From a checkpoint of a small mixture-of-experts model trained on Wikipedia.
Training: a variant of Adam for the experts, 550M tokens, 4196 steps.
Below are experts of layer 3 (counted from 0) of a mixture-of-experts language model. Rows are named router (the router's row for the expert), up (a neuron's input weights, with its number) and show model dimensions 0-159. Each number is 128 + 32 x the weight over its row's rms, rounded and kept within 0 to 255. Numbers have three digits each.
After each expert's rows: a language model's description of what the expert responds to; "mostly gets" lists some tokens that are sent to it at least half of the time. This comes from a sample of Wikipedia text that the model never trained on.

# expert 24
router:095153122152113114072140088158056100153115156110157146139128110138140143117102103139134152132115110136112112204123041157092120149093150111212133089125161123148113059146114124070184115164138179080089147101075133182124112142161147120159155108074138113074125104142104108140060212154146093120160161126148118088120151114055132149124156125093139148163198120109167181051082173190086088073165110139136084113131132133109127112093156148144152121102104160130106137149092152081132124146154138
up2:060110104138101175130132125129155128216122144168124124121136138126152140079084118149117168127146145130168141102129065098080173086103108170128155188126166177163135154131177098131175128139095169124105076156194140093103097048138149164137198099101137096126109140135168153132154109115081092119098093105121140126158172154071132042106096130137147138129112101163146133112070184166074107153136133097109087049147152090156135120047143082134177121146141113144083129102161113097141100132093156
up3:174142111140172116244141138105083109115110181096130104122160140134103154107132158069198149113134101169066091084129139154140082170137103115155093142111131166106140152116135141125133098155119185077111160113130089120129136088131117090096071089074109170136128112136119115156150103135143120123146143167133100185184113136092110070083147124157130158165181118138155195084136086060093102181097182080129095113120111142151125153102094140175171158073125134083141124167088152096186063121151154
It responds to: Key nouns in headings and infobox fields such as population, chronology, born, location, medal, office, total votes.
mostly gets: " population", " =\n\n", " died", "Personal", " Location", " medal"

# expert 46
router:109151156130108119105174119122145100158108163120132077102084115091108174097105086132165145127166080073188150161146099158090146118091086124152118116120164195142113087130136144093199161188111138115185151101102106145170169143145085157145095175138099104115188090166106112144117159153140085070064114083193180084096126120098158126153085074081104169165160163070175150128076148134158088116109105165101117118158105168108130170118178146164141142092095095147118100176095147114097096126174138
up0:070167129117104109120153116157101082145122167116132129122147039126070159119099099145137195098164118129137172145187118155123151115081090098131103124173094148198137145138191096119170192170139128029096168105106115137163145194167089189201140167148114121114113078108117133106109157174131143078128108132074153123139106097128147135147125112136093143146161197068125166100091133152143093089097137184140076146143155103128192154128130112133143108088123131132100120131110172138174077129171153
up1:095177121114120126074153149167127125141107122112124125079086078162166131111100117097073162122175086113107179182152095126132140156192083154137115113124117137148140120165106144141171149108127161100141151088103080124142178166146072170129087105136146130093126105149106085136115186159150081076148129129115129067080101060105124130131109059101092184126148153129151179109121160201123070144149076207107119074177095151085130134141185198125158137134114133128110111122134193150121085088116190
It responds to: Commas after clauses or names, table pipes, and sentence-final "there" in narrative, such as "his time there".
mostly gets: " there", " There", "re", " tem", "It", " main"

# expert 11
router:085131158141122139131130133142179114122075166151110107094038098085125137106093108047151156126185101130172175146169091108074132107124092087150121125201150213157117168143124131091204174152125101061183125148116131136142143151125116138130147134153081131095173091117132120075123144147129102067126120075182118102087111137104092172201086102089143166156120125076175134174128130147143143135160121154109126120157158103142108119092156129118139155150122039130116124127147134140046117072128138
up2:166139144156060143182120125121099112117084177159126164122111194193083140140128115140133116104188128138034015187111163120161136071139087150134166149153122120115108106094140119076190129138148181117222150108107131186152145146100153152077119132130068133095123117097166117129125135143123147130167112134123144145038165141146092147157168108091154110113128088125140129142157134137189106099130114138119057126114108121126135197089091130140172122148148138116153165105118113150082114095089162
up3:128120099139134181157142118169167152111119181116145140114128138112130137128105118148123127178137111148098082124090138106133086127136034166142100187061137151118138152151122119092080227128131147135160114194154157147136085145112112133131127076148152138135050125147138097093150138134149132165106148120136107109090134121080051158131061086091109152121124147133170130161084111101143118139139110250112101176161146172164095170090166112087120128200138103122084141122211091159138104093101104
It responds to: Commas, closing parentheses, quotes, brackets, semicolons and sentence-ending ?, ! right after a word or number, e.g. late!, week?, "service".
mostly gets: "]", " because", "\".", ".\"", " household", "!"

# expert 31
router:108150156145111104106165114127145102159112155126144083093089120096106173112100082120166148121161076072175151166154096162099146125103102141145096115106153184146103092128139143097202168184104119111181151110111103140163167135158073162142089159129108112114189081170103133149110154153156086067086114068197186073112127126097157128157075072093107180168158168076178154123079160132183081119116109170106110122141114152106137146110184142172146143099106091140120082177094146131094110133174136
up0:106186140142124107146102134136138048146055124139077085103136065116172169133097114124083174117168134118101117150177122162106134135128075096140073093133127153142134111162198140129144164110092098107156147133127103148172163147169082147142103142100060076110124163137098114079096175167162097090164076103087163087129165076129141140107127103137100151148118161151186151140159176167150130098087124170079135071142157158111137103098105209157195137147097131181142143162098175112142113111122191
up1:064155150137126140115122147170115065155081144126093095106094103115054103062081076120123156160188132102162151167204079168109148128127074118178120088147127178162094105164122163106144186121118146059165127132131103158170158194146122142179108188102084099127141136138113147090115179170143080079110118125108141127092119095133131117114112090130101172178161156115130188111129125180118115121115088145131129094164114143083170145093122153159194132141089128174111103131084200150160099103149149
It responds to: Sentence-opening There after a full stop, and place-name endings like -bor(o), -ham, -bour, -he.
mostly gets: "bor", " Bel", " East", "ah", " Cro", " There"

# expert 17
router:117147181144105118122181095120133097157110176113118072100071125076084159109106076141136143120172063075181129151143085146101146127126068123155104121136126192153116089122130151076185149189134161110186159101110123155164167151141072145133101156144106099106206096147108119160116164145151086067103114104119160102115143130121184135193092076102098180168147168064181143118067180149134084118121111164101130117138137155106136130091181139159129138122102085143117102166073174120113109114174133
up1:077161183177125147081131116109131095154132097112065104132098125114122120068099148141124145142145116098129157156155088146101133070116121146176129097103156120114143076167168187125129099118053124061158112103089069134128201116132170174152130126092114125151100141151131171150127187151118112120188142098158159110056059093068187129160107100144116113151167157098091147086036089150147105094087128160134108118157143165106143141149174146128194150132120151156101096174084056126127121128115138
up2:028151147145148149182130093167101082131079119166096096164115110066162128128141107126124150127174094168143161156131111143156171145138088077134119076169111146149106041162161128165106130162138127096143158152135093141135121116145108164186131133140112076160145120138106119145106167114116128125114156191069155120091188143083120120120136133090153189165127190133168150093140206132094138066062129143110113125107091116084170094124125117143123152120058085160084112199097185128113091102093135
It responds to: Nouns and word pieces following the, a, 's or his, such as race, family, award, title, campaign, plus apostrophes and opening quotes.
mostly gets: "'", "olic", " award", "ition", " ph", "’"

# expert 22
router:123132148195107117093096155109124135141140163140156074090097111123091141075129094121120142078163099130146149152117085147110164109172104136131090142109132122194133150085106132127139140159123143092134122142145129195174189161143130135124132165109093091099163107166156162125115152205133084042076094108192121030112100115113097153115077129142099122156125172107133137143159185161086080120121073162100112122184109112126163148089141144175220141111128127109038106138089138078102138085143136
up0:139092138122112191076111099112128135121139188114138086147154087110127106188134061074115135125095141126211148132146110144117081138119154114122131127103127099168104139085063119186148137166105120135139110152086119161143127130115080172135085157116111105071124083194152086136141127138126150151105096116145159123113181121190053119147097127191118127120142161080128109135100130123185158150122166146135065154122206158091161161142137151054156126182126070140066134118099122144215146184130164
up1:129097162101112180127161097111139155124130178093126122041125096128111132149144078065144143082131138140194174110185092103079096081134099097127083151119138172152158157125087114083149176077118071130141137129162094104199165110136125162100077170096061099147073113112157130118127111249159118116103103089146116134121168122135175089143077123138160130092121173128088112166128125166192158164115100137143136135199145076178116149102148143086134140177134124107126158140104115131104163116118126
It responds to: First pieces of nouns in scientific or technical prose, such as process, term, sign, system, group, often followed by suffixes.
mostly gets: " system", " process", " gen", " elect", " will", " fact"

# expert 1
router:108152154136114103104165098126137099160103159115140092083083115098099169104105089117156146134169072076173151165145096157106149119092084130161123113119170191138106084121136147094182158177108131110187156096111100138166165145146068157146080165142107106112188091156105111155112165149157095071084120086166188076110096114095159117160084070088098178169153171070177136122068149142170079113115089166108120119150108165110121181104179142159139142083102095142119084169095145127099100128170138
up0:114172110102074125122167139185142064096106197139134135112146077134110149107095137154144169152171104112090106166140141154135134127182063124107127119123110156164142137128159145171124187115070163104160136122109120128129144096121075093160077159078154083105118143116118182108058141158140060128155090154100163118153095143133128073093114106163085127119173134147133143145101185103103131152136133217112088066189116118094132194187189084159158129117107147104090131128148152169088115202109156
up1:077204124139154106142129103162109072141042119137100083098147064099084136079090122135109163159157077155132167144202128217129147128127156106142110128142104132156121134152157156163127097135100112115111171161094135157139132120183152140158131100103106142124108123203112105093112150137180106149135145146113175087114119146107174175109157110164134165158166136111125198084067134181129123116109140127088150074154110150089163115068147151178141124125124081231104107111129181079096121121132169
It responds to: First pieces of words and short function words after line breaks or list dashes, such as col(umn), Sy(mphony), to, some.
mostly gets: " Sy", " any", " col", " inter", " sy", " Haw"

# expert 42
router:109155154149109116104180088136138102153108152111129089115079112104099164105102080106146147143161086068173142168150088153082144111107084133155112117117132188138107102115139137085183157181124134109175157118109097149156173132140086158140085163137107105105190079172098115139110159161146098060085121064201186089094130110093159116173081071089101185163150163064178153111072153136165076130113103162107127119149104153110139140107185143165151136083099095139118084167084148116102106126172142
up0:056171146176085117129141086157111132184067111169084096123124075083145164110113118169116147160100159099080129123206082128122141106133124117162098125138159129123076143096196161130071157131170162102146148119074135144152128141129098165146128109092100097113135115181117087112187168122123108116093110100143075135206099122116180159124155130132140088175142172137165167098108121146117104082127128152124122094134152077070124123146116123164185142123029061140116092133132130145140045127166170
up1:090174093121113140078182143176114119102141190163147112105157063076080137109148137097127180108149123156115127129106144089105183113120121102137125154114126207167123154100200116179099100104108137112106138144120138090133142132115165125146110158111116073118119085175113096040117119178152119099093085146087166100168148137088088130110080139112136161161211141133137129146108151226107142125161139149105142124102143075111204158086119110091174118089107123124128156097183122186071089139119174
It responds to: Words following verbs like was or is, especially born, plus prepositions from, of, for and "the" in running prose.
mostly gets: " left", " from", " Best", " active", " given", " born"

# expert 51
router:106154166140110110110172104124144102159109163119129080097096118085099175101100094122157146117173078078180145162155096157092146105122088127161106115124164185145102107129131148089198161191104147113182154104107100132163171140146078162142095164136108100102182085158105118144113154157150093064077117082165193079116139116103164127182077075098098183155155161057174148119080159135183090116115107166109118118151098158113134167106177150170141149090097098138122093171095145134099110106176142
up0:112184173143064132078096124133169099166136104155083109153126096154100149070079139115121181130138103118110152144116108164105135153084172120206140095164137114155116117105110149061182199102154147091153156118109123143152102146142135145174097137109125096128124104186091161154125112196108147117163092104130138135127144114160097146118170106159119149193168164085135092117128037179054120090094151161156105159100136075139131053172129097147101151136111075183133132134126198129141099077153102
up1:107141138132104133063142087139114096154070158112137072064113060105123150113136153089117157147178105105137165146128095138127135122074102120169119071190135129131125111147181158152196163176109083102166151095126118170198176140166149144123093153157053098141128101140079192083076163180170119106069105157127188094119129105131092085149155093110071154170186195114108113140117132150107090143109147152117129114158108154110157110103159109151136113151133086176113113151113167094092113096158176
It responds to: The word the after of, in, at or from, plus bytes of non-Latin scripts like Korean, Cyrillic or Persian and mid-word fragments.
mostly gets: "ional", "ram", "ful", "ox", "ym", "ous"

# expert 14
router:105154163148110105108177114114134102162108155123132076101087118100102176105104090126155145128165076072186156162149096154095142123112082127144098105140161185131110091135135139096195168183111124109174154097108101146164170134144079161149085160137102114098187082173109114147113155163156099074084120087153186079112120118099172110159066071093098180178160164064179148117083152136181078116105119168120126120156085162101124161107180135166141120103098084144121085174089147106119109126165136
up0:098167110132134140130191130151066086113090131155116086151184098107114121094084132188162122217148096114128113153108108137138137104140128132090084132160097178119124110107170133098135116147074120128172144115143134160135120116145123176190133136088106134143162107128108155161093105174149056162134151148176193094115138133066144164124113155126097200156156167199109156076115169173129140103077147187099100037121125148096132151100156108125131159078094052134103084131130195113132092113103155
up1:066160160135080129091141120146118102131127176137152058111093064107087162141076115093131193141202103099152166178158140174120126149149135072168086138142136141118116132093146145088132183139127123079155117094131051120124172148107100150161111111128124110081170092137083126099113191190149061044138102091095158102143105083135145111139104072104088161146177172121139170149092177155147091131116120124091106089134162098113144132102170142140128118112134084146168113192109146153093077126162156
It responds to: Inner pieces of words in quoted song titles in track-listing tables, such as R-em-ember, Je rev-iens, S-e-a, Lais-se.
mostly gets: "em", " fem", "ie", " rev", " Ge", " con"

# expert 58
router:113152163144105120115163111126139106159106159103132073106085120091104161102112094127166144123165075071174143150144093165100138114125089138153101102125170188140095080136135147093185165183110134114184149107105094133165170131152078161144076154146109104118183085163099130149112158155155085071066105082154185079108130117103169137186079075092098183164157169070179148119086170143182076116116131169108123117146094159105130141101175144162140141087104091144114087172081151122103106101169141
up0:130117104138137057138157150150098134120064155185131182126115060089191124173122103117126133103152102165126130151162096138130172117126126131101109123080162169103119123157177109151158074117094138125128109073144118116121178118117153129144119092066089146106141177201105230128155110201085192096114144184103123067174171117109094157093116096132126079128152122139176140178140099109059175105129163147122137155141102091105120140080131152144120119067101110165095169157096128150144062108105132
up1:114196155148094090075127118124136099121074156129077113069089090091112171112087137106100211145190095085103138175180052136071165132112129087149069110098135125139136146168155140113151164134082152111139135104067137110210185137157103155131063131125102059109145127150118161107131188158145081123105150120127148114128131120105098136128149115116085172153197164122157133128087133153111081108068115155118114108170182154122154122123168126134161126129088121186090087192126175148131119115122123
It responds to: Jew in Jewish or Jews, New before York, and name-initial pieces like M, Har, ab, Israel, -istan.
mostly gets: " Har", " Jew", "ab", " New", "lam", " Tim"

# expert 10
router:112150167145105090116177096132148103160114159111135073103095125097097169107106096129135143124176075071180146161150096159092143118093092147142097111135147183145104092138137148099186166177116126105186143103104111144164174131148080162149086154142109107110185089165108119144117152158158102070086105073174186078102141127100151149191070068098086179166154161064179153118089160138166073111114099166103119114151106163115131147102181151170142142082106101148106092175090143109100103127172138
up0:094124100131176167079153116139166111156113153142112130120156089111086105184087094111079185135136145150120137196101115152116161118127140117113124114151106110138171086182214123160164156126194121110144180086081168087126166174170105184127172115067116109164105107133111143084125144132156067090179146185090139150109156124108123163140168116149078121099179128139110186089151148132129107091075131145096127083096178149054130161069162155149150093096138129126069142152134184140106103141109182
up1:103149139122097064118124031158123106124114128124171111144154103055073126123100039095059160125095073141099191144146127167081145078179081093123166137176185148130126116158096135127153130132161164099147137107099139176135117125118112124149098176096103129175155098188112124124119130187127148144127145142115113130138135146107153150206155144087132143086186130149172157085117122170134133102102125086104089084161097123093166147085133088133172104158103137179079127179141184108130134087142191
It responds to: Common words and mid-word pieces in prose, especially "for", "he" after a place clause, and "go" in goal.
mostly gets: " Che", " go", " find", " for", " Do", "ie"